config.yaml
experts_per_token: 2
moe_layers: [1, 2, 3, 4, 5, 6, 7, 8, 9, 10]
normalize_top_k: false
balance_loss: 0.00767
balance_bias: false
lr_router: 0.00137
beta1: 0.95
beta2: 0.99
train_tokens: 942300000
dataset: "wikipedia_en"
Below are experts of layer 7 (counted from 0) of a mixture-of-experts language model. Rows are named router (the router's row for the expert), gate (a neuron's input weights, with its number), up (a neuron's input weights, with its number) and show model dimensions 0-191. Each number is 128 + 32 x the weight over its row's rms, rounded and kept within 0 to 255. Numbers have three digits each.
After each expert's rows: "gets" lists some tokens that make up at least twice as much of what it gets as of all text. This comes from a sample of Wikipedia text that the model never trained on. Tokens count by the router's weight.

# expert 55
router:086078102121072160102188094096061150086150103159164095163152098081106108091097151102092163161138159111159083094159091108087162173153085086082134103166168105114146166160158091154091099095094163103164092157091137101138149115093166173117165170146107168164119097099144162097170091102157085156099171100160102095156157101160090105099147146146160104168158158103108107157156105180162095090146188102081154108165149174097154162104089165132106091100157142171111108106095167158099167170147167156153163161166166093094167141154155103121102100100105098160159098147178116099100106093096097096
gate1:197098135112123150042143126139133126148165127071133068112107142153101155128218143163161057147237156140095071123159136122170156100110147156078157113197133155157153166138098104153092108162117129126097148154100143129143120139164113110137116151140112066161130114104113192137128158118148143133135186129100117139103100108107110093131128066148104131187152092132204081151158136175119073164111102053107163096096138157180139100171112133182151131089155136102068105124134153161106131102157117098093183110067079137100080145128164128092144084145151109102139096114165158102093143102103098099
up1:205098131132127146050114135150139127131143101075131078109083125140126152145212129151183044134221136127079054141153132105153134097092131149077166102157162142168176169139109106160066073140109129147082144159106161149145132139146095090151121152138137084167142130097110188146118154125138146113151179155088106158116115146114111090109138071135094138185160064142214112152182157157109078180123123068106143111091116163146138076177108135149137136083150124120091096129146155158121106096151110091108174118077095143104054143129156144121136083136156108088135105112166141090108126140102101106
gets: "\n", " |", "|", " by", " of", " to"

# expert 14
router:136129115124117157109163045111113156104149109145123104135130123076116103106069215145091161179121149104129092085184132133105206127171116113093120085116158101071133148218142119161123109121085158125130148131065124107149131118075130122126128180145107108175100094109148147090157127078155111138117146096148133099130196073120113124099163109151136091158166157104109087134151103151142100067129176107124145115145151176133167125107067139134156091075148174140072131099119164184101181138175187185178139172169138070074185179130145122098092131136055125162133122146126139100098123074130104155
gate0:122090157179149113142136135131145124140117210092119136135134169069166160115122187145166159146136087143128190210109151096101154168086160162108076099127126106139179137091103128114123119139086142113131066083150145139102094186160119070103123125096120113057161132188194161074138132142103120148150147072118103101149179131148085127143131127110114100118116110149103114115189168074119115100137089144132103131164166097135079157098193068112078090093149125139165122157127082060124151117169120042118142174135158153134111151115117142138168179098090184087069124090135145172120170139187142132
up0:147079092109091125164149162150108119091134166108120084117102140118137123137175114066157091115158133101117089121188136133171151131182138146094098136103168094142125134154148168128132116135060158100119101145179160081115129169103125095155124176121105136127139228153135164131108140151120049112158091147085149137131123127158095197141129103134134069128109130147172096134174177121188136112109154139087142114176115099147132119152201060117134092143164161077154089128147076133145151111118128115045084086118127067159057099108070178098136134120132171099118117109114107055147219176145128163
gets: " Sh", " K", " Ch", "k", "u", "ak"

# expert 18
router:124103089095118188118130101072087172101162077150150119141140078135067084138115217147100155200181132101157130076198100128108135143111100115143153134125128102131142145140151078176092085088071130117174098147104164106177204094119141148104125140149098106155082122100135150124137128141144120138078117140166144102167137089170052141103148152161145078134144162111115098155144120182136124098197132091104167128192171124119135190107086115107150096066143148152059135132098172159120168183133169122131136148149130097118108148192146141103110081109093125169167079124110179109055105134110137135
gate0:121102086163119116110139151131152063114105072088122153168093157128125148128141132090117138063199108154214144166091080076114092115105166111153189107089115154179144140107111100104175133194115130104130087177156122091092121178142119104128145147162128123181143131052119145123127160132080110127143183136145123103060120205152137110118129166206110137150106086106134085160152136126153107128078088153113135124096198132086182125114128114105086161091106119127120165131073190025159186083114156161137132160133136145130164127144135083083132109121121106153192136107128096181128154125129164107
up0:146143070150130075106120154140121086169196031104114136186060158178116142139123112118121127087147104169176179167057091115116087119134161178139127135106102216184133150103104133143156163213122128168144104188165070162163127197122105124128154147153144107172131145133078130151112176152086129129136172133138125116062125141148162147129094125144121172157071102119161124168152158116079130132127095108125112075076082146079114143122111100124085153091059124074106152137124125101164143070153144160156111161118125120105140120168144128063143136151104121144126126074103136172125183125115181115
gets: "ing", "ure", "age", "ation", "ed", "ment"

# expert 0
router:109136142128021220131154081090125120123159100136154136161124081117143123100083158093113187182170137110141071092139078132085187179145106102103147088171123102116114140211141077162124139133130116079151083143105116138121134131104193161123148118167122147135125098128113128131178097112190084143069124101157104085133123125149121080125140172202158091141184174079103115134123128132175106094178151145084124088170130160074159148080101158149145127098145170185092099093070138142104176164136196128118142158168121110067162125136137115082117117069128104134137110139147104109086148121136113117
gate1:110123130112067119138122140103118132155099109122086159150092076158138145119065106141107178112115126125130127171100130113194104056072146182156161134212144075181181122090102054121129140142137124169192171126131130062115130132095061156129089136042104133114121134074102145126071161122128120108186185043094168166103089135152096094131082080157154111133126119161180138128097091141152099093137125134144136121091090175155174144137139142141140139111121126125185139140126084159156204101156104112142127129115105186093077108148133213126137118158149149130156123138140160105111107188134142092
up1:137115148104067136140095133105101132134106161142075168169077084171115121121082095139138152131121129145129141163127165179172100062109106198161176110172141105172171111017117079153127143156126108155105229134123119082087132176095090140139096129096139129116112114058091099129116139170142087098167185131082133188104128148169082107117072042181148180089148114143167129114087105148147098133115153138100128122079115162170153136139129128124170145118098098148157124155143082155117231146138144125129135141109104134151064073165144159099146096170120152130142151118108147145151121163109158130
gets: "9", "8", "7", "6", "3", "5"

# expert 73
router:090072094124070165102189094096056145086151091152162087166154103092108107095097151095094161162133163116157085097159090112092157171158090086085142101162165105118142169157160093156097097083101165104160094155095138111134148104097165173115163163139109170168123094098142165105173094094151092160099169100159098094157151104153088106096158150144160101165157160101113110157154094182166097088152181094086157106161151176092150175099091161133097092101155139172109096106089163152100165172151165159154164161162163095096170147161140097121105106098105101158161093143185129095099112100088115100
gate0:122162126132137137174058117133129158094142142176127200093120144148136132076089154146139123116069115136144150127108134119123151067166125089102106171114208098120071166120156167081105142123157137092079105117117220155195105100054215115154179079113111190158100133132096139107091129124095121097132145159129125149157146129163037132124112142145138141115107161115170119157087139146136095134103090101115126163167163190070105084144136128134175116086097158147136128134132143094092143096140154059072132143113118194080165118077177077146110110136187135065118176134141134141157111139104127124
up0:117143108163118131146087105119095186057139154172123184080098130099125127087102144133138120127111119123151125150119125129151153078142106091069087161139218136121071192132172177095113134122157141119103103108089199176160119106067193098126183084100115139157107125142112148107127098136099107117110165145129128129165145132185038131158136146154156136134103169108165134163107137124146119103118103118122117158178166185031103103145129151145170105074128179126095123090110138068128175115118199075134125116117108182048135150069173095154133129106164152070167137097169116135133128137109173093
gets: "\n", " was", "|", " as", " became", " of"

# expert 70
router:090076098114071165101186091096053142086152095165159095167156097086107104090098152093096154161138157105156091096164090111087160172151088087085142112169166107113153165159160094159096093097096170102151096158094137106146147115092166175115160160144108166166111094099139163100174088094151086156100175099159109095153155104158093111104152145152158105169158158102109105154157094183164097085148186094088161096164149170098152163100090160124107091098154142170112106107090166155101167174147166158156163160164163094095165154163148106126101104097106095157169097144175115096103107098106093100
gate0:103132129120074147142195058095139112149185108145130061135133088166083058120128164094143146115176142101122090103107106106154119171151142084114126127165142099132149106167181107153060098137090145103135150150110166129105116193163120126134113147175045162144112099141176121063149153151125080146132101074113146139166142091214107106119134134164151134143172142094130092164125102128128119091175143095094127154095178164099097146106153164109121148088129153171109038132091135132138174144180150120177180152155179088077172122156169106157075102110078084151142133176193148103140108131141100108
up0:101090138115122187147169076092110134108155082144106092140102145159079063141145168157076106170097138140178099108121109073094158139163085158076101090166114146160170185158170087158138165151162151090166120153086107093108121150091185108104136171199077163170101094147155164062164099083105113121125143104165089168159149089144074074150109146177129103111182153100078099189124137163146144142115124156120091089120112140101113170103109181124145149141150123162143082088140171153146158173132117100167098167163177122083104094114095094105156127089142143175151154161102177153099150091137097104
gets: " he", " He", " also", " to", " and", " who"

# expert 57
router:112091109100091155142241128056123148120160115136191097148163102093095111114112135125076122205165169122173116099140049112124139139175046118104152083123144127111119185137172116174099109104108134110155126135108120082145108120106123146119158127121115161131124071097156155109149110078164094170035165106153117077163135102143129120143153137158202105128134176047126075150136090123147121110143141126136131103123140126096160134129097162124134131134171161157133133140079141134093199191172161141149175143228160105120153159138150133100082085098105092135142121160147122143058109141119119110
gate0:154096049144071131146143109122142132166085132130166172131105125144091098098058112102178148088140109180126159105090094150163144153127175115148092100107152123105094136147080062138066138119145140131174084121140198138087134151171131195077080127168117137159184130124114141158151125143162131112059117132160082091067178159152138169124083208158153102152086112148110163123147133102160109096152131142142143101136110116144101093171132088172138125169118082166128118129141142089086147147105198099144090152152090169095105143162155163062158095070116180145130153204134098106086150136072139153
up0:118080084168112121152114131150143120174078125113156154107128160118079101145094108093180158125102106170119199126066090142172115138093168131155078118096140136123103156113108092140087170119169156165144105081160163134087123145191111170070082113144113117152183140130094110173136118158130146141065125145168140108077167179111137186144076219132137123144089104128129169112102143074134086100156158179140130119109095110141112103168143092152113147153085036158158116167146132101116163145098192105146061146140088187090091131167137162098151104104128198100120145181121067125132171156093125136
gets: "\n", " =", "===", "==", " ==", " ==="

# expert 11
router:092138108136085155131146123052112176102163072183153133112130054120116102103123213143123147125151133108162139104159127125082147153130112086092167087134169106127131196143196130132103135108077133091115073148083158106156160101096151139078161149138071180170092133124135128109143116119145057142091139140174112119145134104165102131116121141115155073177187200087119118147148116162145109123182114089110197081150137134096127130113115196067156090104144140158049099135069147153122138173158145123178138176158115122112167159148166071119124104093120120160156055161179109112087120112122097116
gate0:086163168074112102119142156082161127176156099144113110135217065024088088179128075156126123125145110147041142192123124172135144105125124117117063133106103146078122138103131150186168113097118097170108169079161143174137165135146110132111177108151145159160129127142091109142092159171142207164106173163122155136122175123124121134158096116135102122074118116162183114110096139146037102117142057153155105099187111154110103130163143138135137127148126099169119127143143126137127106103096117129093164095110140151136041158164102139111118134125131134137102101061136114140092119143149208073
up0:057146157071098117120150136096174082100139139134102159147243077122157081101137136119109151121162132107086108156117160140161160102109135117149092137119058108061173145106138148124110102064097041151125130093102128153094164151166105141147170111159106174147139135136152118138087130143163158148082190152159199131114182119098075103103081114143140098130177126154172124127085101181100092100155081123173123156152136187132098167153137121100171147114097118210103125132107104160104125154096088130087150105117193131106117175167162155117113139144121132120145110097163138143098161116165200063
gets: " two", " all", " one", " some", " other", " three"

# expert 63
router:110118087119121187116146069116124162108160110152168110186121071141094119091086140136068134206121177100177108115151080107118184210156126084122119118151116098070128146172133122185111083146073126090122079165133127105173122124093154153093177142161098160151108114094112177106154104103110117162050133104190133111165123137135127148128119154140168091178117131066072115140129073132141127082139139118070142139115166121134181155143099125129153109109147177148110108094132173152110200157164146166144143124214153143141135153119133087142124109083121087138111065162181110122127119045098077127
gate6:122081122091137151143140120130132107139170131121140148189174131134098157114086131132101120172106127132168163088124086086143178074162103131095166182117105107175116123135153112140136123106156104058195113053138125102171117084124137172119094111126129114161136114108145181161089163108105088188142074122109167094111108128160057095133145053168128145121089120085150112180125089123121143118123058177151148077103144148155094178166109149111125131167117115121143220141100163125094181126114110116142174159183108099086123130168139133084059131102149131176104116109238123128083146104192143163
up6:118094122084158104124100132146154104112190165087110151216155126156149198136062100154145128143103120123137167111128097104172211079145135147141113186131088149168109111111142088132139122157117099057208176088147090133173127050153121120120064104176116098133153153082127140116080160134115139169127108110088186093118104156136091118135148075169121149091093123149127104144107081129107169133126094174118113103110137112133084143204121133124152148155109065101149179128150160128089168088119090128144151128146105118116102111124119119126092160129184157132080065119212106131085163091199170144
gets: " |", ";", " ·", "|", "AR", "IN"

# expert 33
router:106087077130062139081177109060097149082135068150136093174171085122113102090098141126120146132175133105167099113159104099113156169145095124082127108164175124111135166139157090144115121117084107099194092177121132073142150133066165190100143153154105172166123104115119138128167081109150088167097166111193117110130164079166083132077185145131170115172147200124119115144127132190159096114139140102094127096145155164131137143114117142126118089139143151163122109067062161163094161159149169138184185156187179089132151145145096121105101100100095107170154068147150107109097104100132126072
gate1:114074095123114121162108151123123131119081140121107155122141096142029079096131116154124119088106097175159122138109169131145114137147148179143160111103138151143120109110093086084176179184071181118146096123143182089131168108094079210091164068137160188113119157114117104132156140138107134193149102137154089129089115133146155181065106146145115152129084170121114149096097116147120084118174156164137149172084067138137067157184149117127113080140098179126174188089152157205116105133187085129120161088132166156144153131164058092115160123142137132136102122139128161132130067117060170135
up1:111090126097109145166126123140102154103093135138108144139165088143022090090140120129115115107109122158169098115119144142148133148135128124148164076081136127129139139128127089132170168203084207099132100103111186110165192060081098181103172073110121160122121144137127113099185163125129104172118066132143089106109107126162155152076101156174138111112110185105099125107114098129121101086178175160152162159104091118116059176185122117127140091133160167140159161107144172240123136146200089148109128101143156124129157118172069083153145110118127160153116143130137149131116056106078172150
gets: " to", " of", " due", " with", " had", " a"

# expert 23
router:082085098122073166094190091097052143080142096155165090167158097097108107092098151090096153163138157110156087092160090107088158174152088091080142101170170107118150163159158095153095096089099170106167087154087140113139155115094166175116159164136104169168115089100135164109171089100153094158097168102166104089152142102163090109102151159151161105170157161101113109158155100179164098090149178098083157104162148172104156172096087162119104092100156143173113100109093164152095169176142165156162164162163163091093168141159149118131101103099108104154162106148177119097097104094099111106
gate0:095130089111129188126182128065102160125165113118105135124143099139132146110119169162152107147170150106119146117152117111096129168145112169059082134141149115117136094189148148126113139132118142087135115154093099105169121104085114116105117116134126137133109105098103150108162113118159115104038152107169146079165070083156089121137108162127165110176194178077066116129150127143195117141152125182132100098124116150069109196095015135098109103124165134126101112110081130140127166162134187195154163160150117099094133180129123143091073118109119105128177062176083194091093083151189099110
up0:126135097096124192115151059026119108129139101177117172167128101115092125071156179044109083136109122087121098077160164115114142171125160103093139136110140053067173153197110113157120100123073120123166114140116148165147149100095168130099099116160076128178130136123119108088129150166148120125101121056178135124141145116132146102135145164163105129117181170101125107125129113171122095162112091132134121113128151123093137148141089130127136116170143102066128088096121143119127152141163152167171188179094113155045147117153146085128072132038110122111161126148137135073150091167136204181
gets: " and", " |", " the", " then", " He", "."

# expert 74
router:086078107119071165100187088096056145086152104154160090166165099077103103092100151107094157165135156116158093094160090114088161172160091089079139108169161102113147170158156094159095097095094162102157091156094128107142152112092168177111162170144102166165117099099139161100170087104148089158101177102166116093154156102158094107099151140144155102167160158100104111157156098179166096090142183101085153103161152177090144167099090166132106097101158140174107102113096163157098167174149164157154164162164174095096169144156160106120102095101105105158159094142178119104095099097102094091
gate0:093132149131109135115068145127172092138135124098174102137110067075163082165101191140133096175177114109129144104125155114137109153127136135131092164174131134125151162149193044141163082138151088074111111132139142147128112077077117100128140150204130145153111130121095132101119154107108110071095186121146166154167119148090115140100086138124113077131133160122131151143080178089135107135091216110110142074093145078181114104142110186125181187077127101135147150121135119162149131149084095050149148209118133071156170171111141106112088135163047146147100162124130167093130158104076163156
up0:090128158130099137087078159142164092140112138109159099129095089073198100188126149144135089151173114097115146120110130125158076141118156148148091147146132145102133132128186049170178085138137069102102126128149136161136084098060109090114124159237135105133104143119113131129122164114083134055120171123140170152152106131087133133084076122136104090129129172118132158155093184071145151153091200109118133095065153076172099122143133167161174195089122096133140137143142117173123131142127078074141132199106136092162141151137171117097132123176048160126114155109118175116126186121140156171
gets: " |", " for", " ", " that", " known", " to"

# expert 7
router:088119091140023138101142097020097196121150101148145100155137090119095080121102161102118138206171143139168123125126116102096154140136111114094152108142191093096180131174169055149094118106123118115121101167113158086148140096088128149078146147140053193152108107116165131090134071103136092145120153144158110119136167131129100111114149136150130116172173147124097082150162129185180107131169155126092168083151155158130135162136129147118121110096145160154101099088093161134108139132134183135145170135217163086113136169174145125105073109060067100135133112176168111119090100105130106119
gate1:110224147141110125161123128154159117142146142234132078107111080134123153143166084108135121165106140083148125129141152175142144137163113092118131175097104130103144081121157114097104137160121135142111187122165129107123137142115155101134053132082059137151160158168144126195128084113140071102151119147118138116083162117132160058123186112115162133117161137137073139064067178052117138112080140131169094098097105128096138250129131172105130166140123139158100065124077127117165122115118102124122093139138093075105159077153105131140115169079078152150112109088125169168160104158161099133
up1:123150139156118116153123110141137112134197159187136070087095089131114137146169076103118088132111141109147118122132136190129137102174132102110122169116112117075148104138155116135137114100139164143105203134134180162118111103108123090148070107094111161181157136148149148211141112109168109110145090143112124129095111125141175063144157154103151141111188121138149145120161191065096124092114112112144111108086105141088139224122127144167108144084090130181151038191069117149155122129112060156132061137106126069104156097222148138184101124118101188176130109079122149156120087136172145134
gets: " in", " on", " at", " to", " of", " from"

# expert 45
router:089093098136053187101191125072106150078131107141139110185153105114116116086088136121094159132131132123168109103139122092135161137172121080088160073123151131100162179132148098153113093124082134118153104138073153102141144092138126162087136131138095200140100128088182184110183084070121072162092165102161128088150171065165120088118150168145173088182130186120073090128137081192183097122124110100098168082154153165096164162103130163145182141103179174160124083094066168148097147144151162134163155144168167124115144136148158103121084092100100109157113120140127159096104119118099104128
gate0:101103181142100105136095139130138111143097154157132067126232142135102079136155111121143157137183164128102081159120145125117148135107142079114076106166114144137089141100118152124156171097126160125133162102129104132168120103117135109095149059148075136134143157156137124114130131124107149130129147213166133056100131151076053124158122124107101146143092129159182099114125146083108119144104114174124051134180096075107180109152153103168124127130113080102145172194136132074052105122163179134077120166135093170162129194151162070106109060165139097130109063108150093160101148135191088088
up0:146138179131121122101105138106153151136106137174158084135222144127108039134118125112146147162156207123119060132148148130120154124071129080097096122166148094171107130115104148125132174123094144138112151113101105120159128107095157165118140095158081170141139144174142115141129136126142104161126193201154123051119166134094077126135131147101137127094112127153156105131117126106071111138130128139095027148195148073090174088153135123161135097105072155098123173171140107048044120137175153130070115163132105156129131151114140061145089072142110095139115070097160083169130106123181105109
gets: " and", ",", "s,", " or", "e,", "),"

# expert 47
router:090062094125070165100187093093048142087143104162164099165156101083100105096102150092092157163139156108154090092162088123085160172151089086083142105164167105117149166159158092157091098098098149101165092156099129109140148110091165177115160164147105169161118105104140159105173090101151089156099170103163103091158147101158090108103156147146157103169156156099111107156151096179170099090146175100087157101165150168098145174105087159113112097101159140179108108108089165161098166174152169153158160160163171098097166141160155106118102099099105099157168091145175121097098107101086093096
gate0:105140113118095134108184086099138119111141143151156149157134129130156161143113154144035085219144139117139136104166055169125169105158063072108171123160153075106167125162116108119119110120104115056174141178090138126160124093100187150090127148113140159136117105160101129148145103165131064176057091126183136127163147115161109118129161136172156091114147155060109120137207106132117115170146121125089145123115134139148140127132124154132139123091169141091156084173069142131141152136119175162107119167180134038145174116121128115128107078088078071144146131216132175115090128106141186162
up0:107143129129082131110160114110120096078117113128178125142137135163141142161106134154068138185128173130138070130176046144133151137181096090130177080171116061121183146137170156091150077146114126103160123174103131120128106096095166142106121147141144148113108065143112134148115103163096120152089132125171119121199125136142099077132121164189149093085147173069128129148202137179127161157150173076135133136127161164191117110086162115080097103098133145087139080134048126126149173122104173135091117154158116041158171134123189109075099147096122079128134128216152179123128147089114109133
gets: ")", "),", " were", " was", " is", " are"

# expert 24
router:129123122085111133107138023101135182128127101139141079137129110169107113086132198148116109171165155149210093048158099069130153163123102081125138126146123109118135161149136095140084137140120107057165139161121146152166155082121164179093154156109116108169102084083145175105136059133169121127114135139143138103163130053142100127141154132137149069161135190106066110153136119141166125082173120132128123092148162158140144128074087136141169122097171169145082076117105184144103155188137117148125153189172168092107104144166153107080108133121055133174176125132125128097053142124135125159
gate0:113107146151112173178129155138148135172139129153110152154105085118097156124117129122172141166178099109209130134163102172080125154103105075100115153086112071170119130089155120121112129091078135199116111070140128136139125109105111162085059177105167144139089154130036114106163135143170100160128138096096142069132168113136073150096222081135150170106177074128162099204134177145151126145147129145121144165103123050112106151071150133122142142152124172130151089173156112117152155089117104116088133117129109074109067191086179136093182100140162130113098136088137118091123153139091081145
up0:111098099128142138174116160150143072164086132113125147145123117138090104124164154176151095123162125106144152120109129134113139154094123053161121123065099118190086145079188068098114130135139098180130133140155172135113076134166072094097089109110130140157085139149155149165163122155200144137149114161178132058121132130111111148124140093142120122162154085130184081184104129133109147143131040165154124124089060067164112135099182171139139159145049201131129169168165090146133145115149109142091087043098056151112100182084133132145164103137110148142099174085090119093114151132163145128
gets: "in", "ic", "en", "et", "ot", "at"

# expert 36
router:107088102072103155095163110057145149106130108118133085132186053114115136113085177110084148197134110132145093117149055118102180148159098072127108112152136108116146134154184096151103109132103125107154108125139137114202166092112184142088141127149078168120123154063145162104148078121136119127033162100158121088197125125108110112130150199198173118134191122047096097176146113123134111114128130135127115116157177145128138112143109186132179112132155123137085126122129200161118146119131139115185173147203139117106154136135106130113119115093075132145119089201126135076103081132145105106
gate0:100125115152130105194125162137128088147114073158114135179115123097087109092210165096113129079086085144150193111107136078131167147157115069143201085070134156118129094121091186126072141147113134087141102127114061065131188166189011142171144143168170147138094121130195055070128130117113139146170110106119152137136137133165151138149076109125136105115149098189130181133106156124131097094162100134116098129110158083138109104131121119117134129066181117116139143191143163169130118114180122098158138143152131150143074139126130165165174121081177126103152110130136149081156135106103149150
up0:098129143105160096111107125153153113145122162150083132171043159057099120100129138114092099152116115084128136152117146125165161099119140107150173090131148167125102111112156167118107108144048150065087115149114068101132149171111091170140124142114136109154141158168155120132089114133137187131143102213187143175191118131139119153116116167140159106061090069168134113182131172100077171084177145095108098136078089117167057143175136090211134112103105099124152101185118157114157106094171125094200122131089090105150162118113105160155153050133174120111148135150132118122161108145140119064
gets: ":", "-", "s:", "″N", " Total:", " code:"

# expert 53
router:146074102093073215136156097068123146128135140155161146124145056121112120071129175109044158187134115117156106094144079127147157189171063137113117089151135108089118147214150079189127126108085141099141115129129168125142124136085172125096144114135093188133107133104121140101180102095128085169028121119160081090132129144128120101112120156181175111140212146061097137148150077119170093097149136094123119124139135158125112116113119154150175079144154166139154108134137147140087200159134136118118126160198135134098162137142114077090113114073112123167122114173147114092124091107126112113
gate1:149136114117192099095139071131145144090131145119103169088173169117130114104105128131084099178163115110148131053254168071118141116148096126168087097125182061123125157140113128147138191154129146121189150080104136081052127192129180133099136137069148062079191129137121088068131147152084081127149126159105114164110120107146105175155172123170110156126089130161114138116125107145106127157166173076138092148123154150111138135093109111137114086101176089121148106155133123110091115116096164154144098132166159138118166135172088100199082153087118119123162108098149083124086188114125119113
up1:165110140135195053109125106151132124140085168133146171086141175139114124100130137141084088121122126117161152093203143079161125123124063151151069144104162109123147133138137121164136181166162158137202153106152136066063114194122144086078143132061157087091211141126143071104109145176100073113126084145105133179130100125112150154191135133128135186099106079105131159130111137132097099154091193072142084162097119160117107104153149099146115095128157082084175146182170090105143125075090170101138103106133153193146101132145071117194118132121125146114111123103113075112107153094139118134
gets: " 0", " /", " 1", " 2", " Apps", " 4"

# expert 38
router:089070101124072165105183093094059145093144095148159096167157098086109105095094151096094162162139162119157086095157088109090158173154085088081150106164166105115153163161157091157093098096091156101163094159093135105136152112097167174115160166149106167164112098099136164104176092097158089155098175102160098093154145105159089110092150149150161104170159156102112109158159101182163101088146191098088160098163151175091155163101090167130107090100160147171109101104091166157101165172147166156154162161161166090096169142162148111120104104100107095159162097144177114094099103094103098112
gate0:146125197135133150124125079132112200134070105104125085111081084102216127141100163077052058160144143147142114136111119161090180152138127130167140147125113133100110119181122101109165101124130114086093148152145099173136083121167151136100123109146115163198174076103161120101126162126093086141095140102125143078126117071103144113128149190153174069124172119146060085162131066101140108128113117169134138140168121110147106083104070124112161090080076150174150168112132135159151171145127129180114119183125139146130126074204112120052076123101134138130145158178122153169102192108126119156
up0:121098149128120150105140092131108216092103110132148100120107099092192113180119151086055099175151165121131120131106148164064146141156159118169170133123120115095148131153141138099173100129111110078090137148154108177154117135171141174098125124127107171219133086094138122058178138116127067168082142107126138041143101069118166069128143155140192078145136129132074095147165078092139116105120132168124163136182102125155116098081058132109136094100097153136138149125104141126138184145124101186097131169123133159118125076208115127039125109088121108160169166142127126126075143115100123152
gets: " the", " in", "-", ",", "==", " and"

# expert 50
router:087081101119069164104190094096054145091142099158162092164166095082107111096094152105096160163138159095153084093160089119089160175156088089085138107163170104114147167159161092156095101102098166106158089151090134110135152113088166174110166165137106171166126099099137157105172091101150087161101159100166103092153155100161085107089151146147159102168160156098112109151158102179166103088142178100083153107162147178090142165093090165123105091103158142178112101105091165150094168174148165159162163165163169096096171135171154107124102103104104106157166101144180114099103105095099102101
gate0:090153195097114119183162099138094104116191119137169098104215082146178049116145125141146104124133099127187166139135135137105188135146140095146132157100137106068146166187149101182083054101091173122108061141114117158154133156120165138119174095063126099210154103160132103137151157115150143127109130101133163172127096124100161167086146114123116125151117087102166121140122175091106136188142127088024120126107093131183118108121121106071113076142183077138116115160087104162134133113098149110104110094135147119071139131151142145155081163125124139181081110130145125100091136114173070122
up0:133131163099119150135153063111101142108162115093182097142174059181135050069145158116124131136116130096179117100164118150119195154126116089123178121117128087058151189208134090191092076078082150085112039159097179155146140145120176157126127099111106135181143087142172124127164141081180118160096156092139147150144088104145157117119163158128143089173160112095125081173138165135103105153167125094060133113139114127189140136127086143106146099101147124150096113124076123171116163157090151108119103134159139083080159142131138147124068140120105131175109111168134126095098102083187114100
gets: " |", " that", "|", ".", ")", " by"

# expert 59
router:132109123111081164096152124027077130104141100194147129165123122126105063114102152125094172170145173133170129118192097122147132137137060090112144098141165113135127188132187085132122100067083123104148134137132141079116151086098141192102161146150043127163113129078124178138162134131174077147079153115194132091167127101152112135127136166125137071135144150092125099134176130193167064109161110129121160058155192120120122139103083141103147089096145126125112119128086149154132204155131178140151161183127128130107170174162131109124071105097119118172164055134135154125099111121136108113
gate0:133125168063145111096139147121117117131103172117107127142175104062175116103174144143164091136141145098101145109170184130173098117112140141115101122083124135124088054109099118141064145062157170200188071119149162124086113113194122143148135093146117112125179181119077137128141165140175104122135146178114155144129139117124124174040103079108139092166188117128121139119103129080131153122156113121131170142112173125103188152181084097131080093097112117140118126137087127130122092146084161116109062105120104166130154046135097198135141130174121143152117142091111081160185106141095098225
up0:095108124090138145107152138134110105104157148122110123137191110124159093142114109132124150119110139116097090100187204127158154130136120136092072090137121096102169138148050096104110125113101110128221085148166124073080154090143126224167199086123133117147187140081110129114113139135203102142127165133092126196144172109062135136071079158142146114160172160140110165100112127152155106109166144135125186131126205114076186143130089127070141156148176124102141124136099163103140082136092161169114100107145143131165179083085114135119105121169140115157112133104084102136143088077053088156
gets: "s", " time", " years", "ations", " season", "es"

# expert 76
router:088073096124068163100184092095059144090138101160165092162158097083101111094103149108097160159144161117153084095159089111086160174154087082085134108169169100113148167160152095160096093094095155107161091162093143109143142110094170176120163167138111166165119097096143162106176093103155085154101170096161096099157147099158089111106152152150156102162158158102111109154152098182168097087146184097093160102165149177102154167101089163140104092103158141177108102108087163157102165171153166155155163162165166096101166147161161113122102106098103094158163096145185111098099100098090104097
gate0:151167150124140125098124136147154148189152133162099088173128129088089088176159161158081122100131108167147135106136153119143138218074175144114109179143161132121152111111127145078126162152119085124154151174121149051053159147098108141135122105093121077155027169105113105115230128170101149132137205147121073128173112070119177129119118102162083137164115134132111126125138092123124107132118142104095121134130136074135200106123052163126195173120130172144052105117146128117101107124165085142107175177112096155112149158101123113162150146092114083134110104096144156130116159064110114168
up0:154150133107131122096089151121167154209182126177122068142084147080123078171165137199097114125147131160143135099137143101116129185099165145101115154133169167110163152115109146099116145134115099118142151126134127062081133157104121123128142099096115063140045173163122138122205125166137138131136148132147066122154126059122159126116116094150072142145104171114121115119155074096124142143134140107070127137123161092150186107145029196178188152113147170157058111120145141097117113113169095110134179149138062173092134154093143118137188145081101088089110128080125137148154145069101099166
gets: " |", "\n", "|", " the", " with", " used"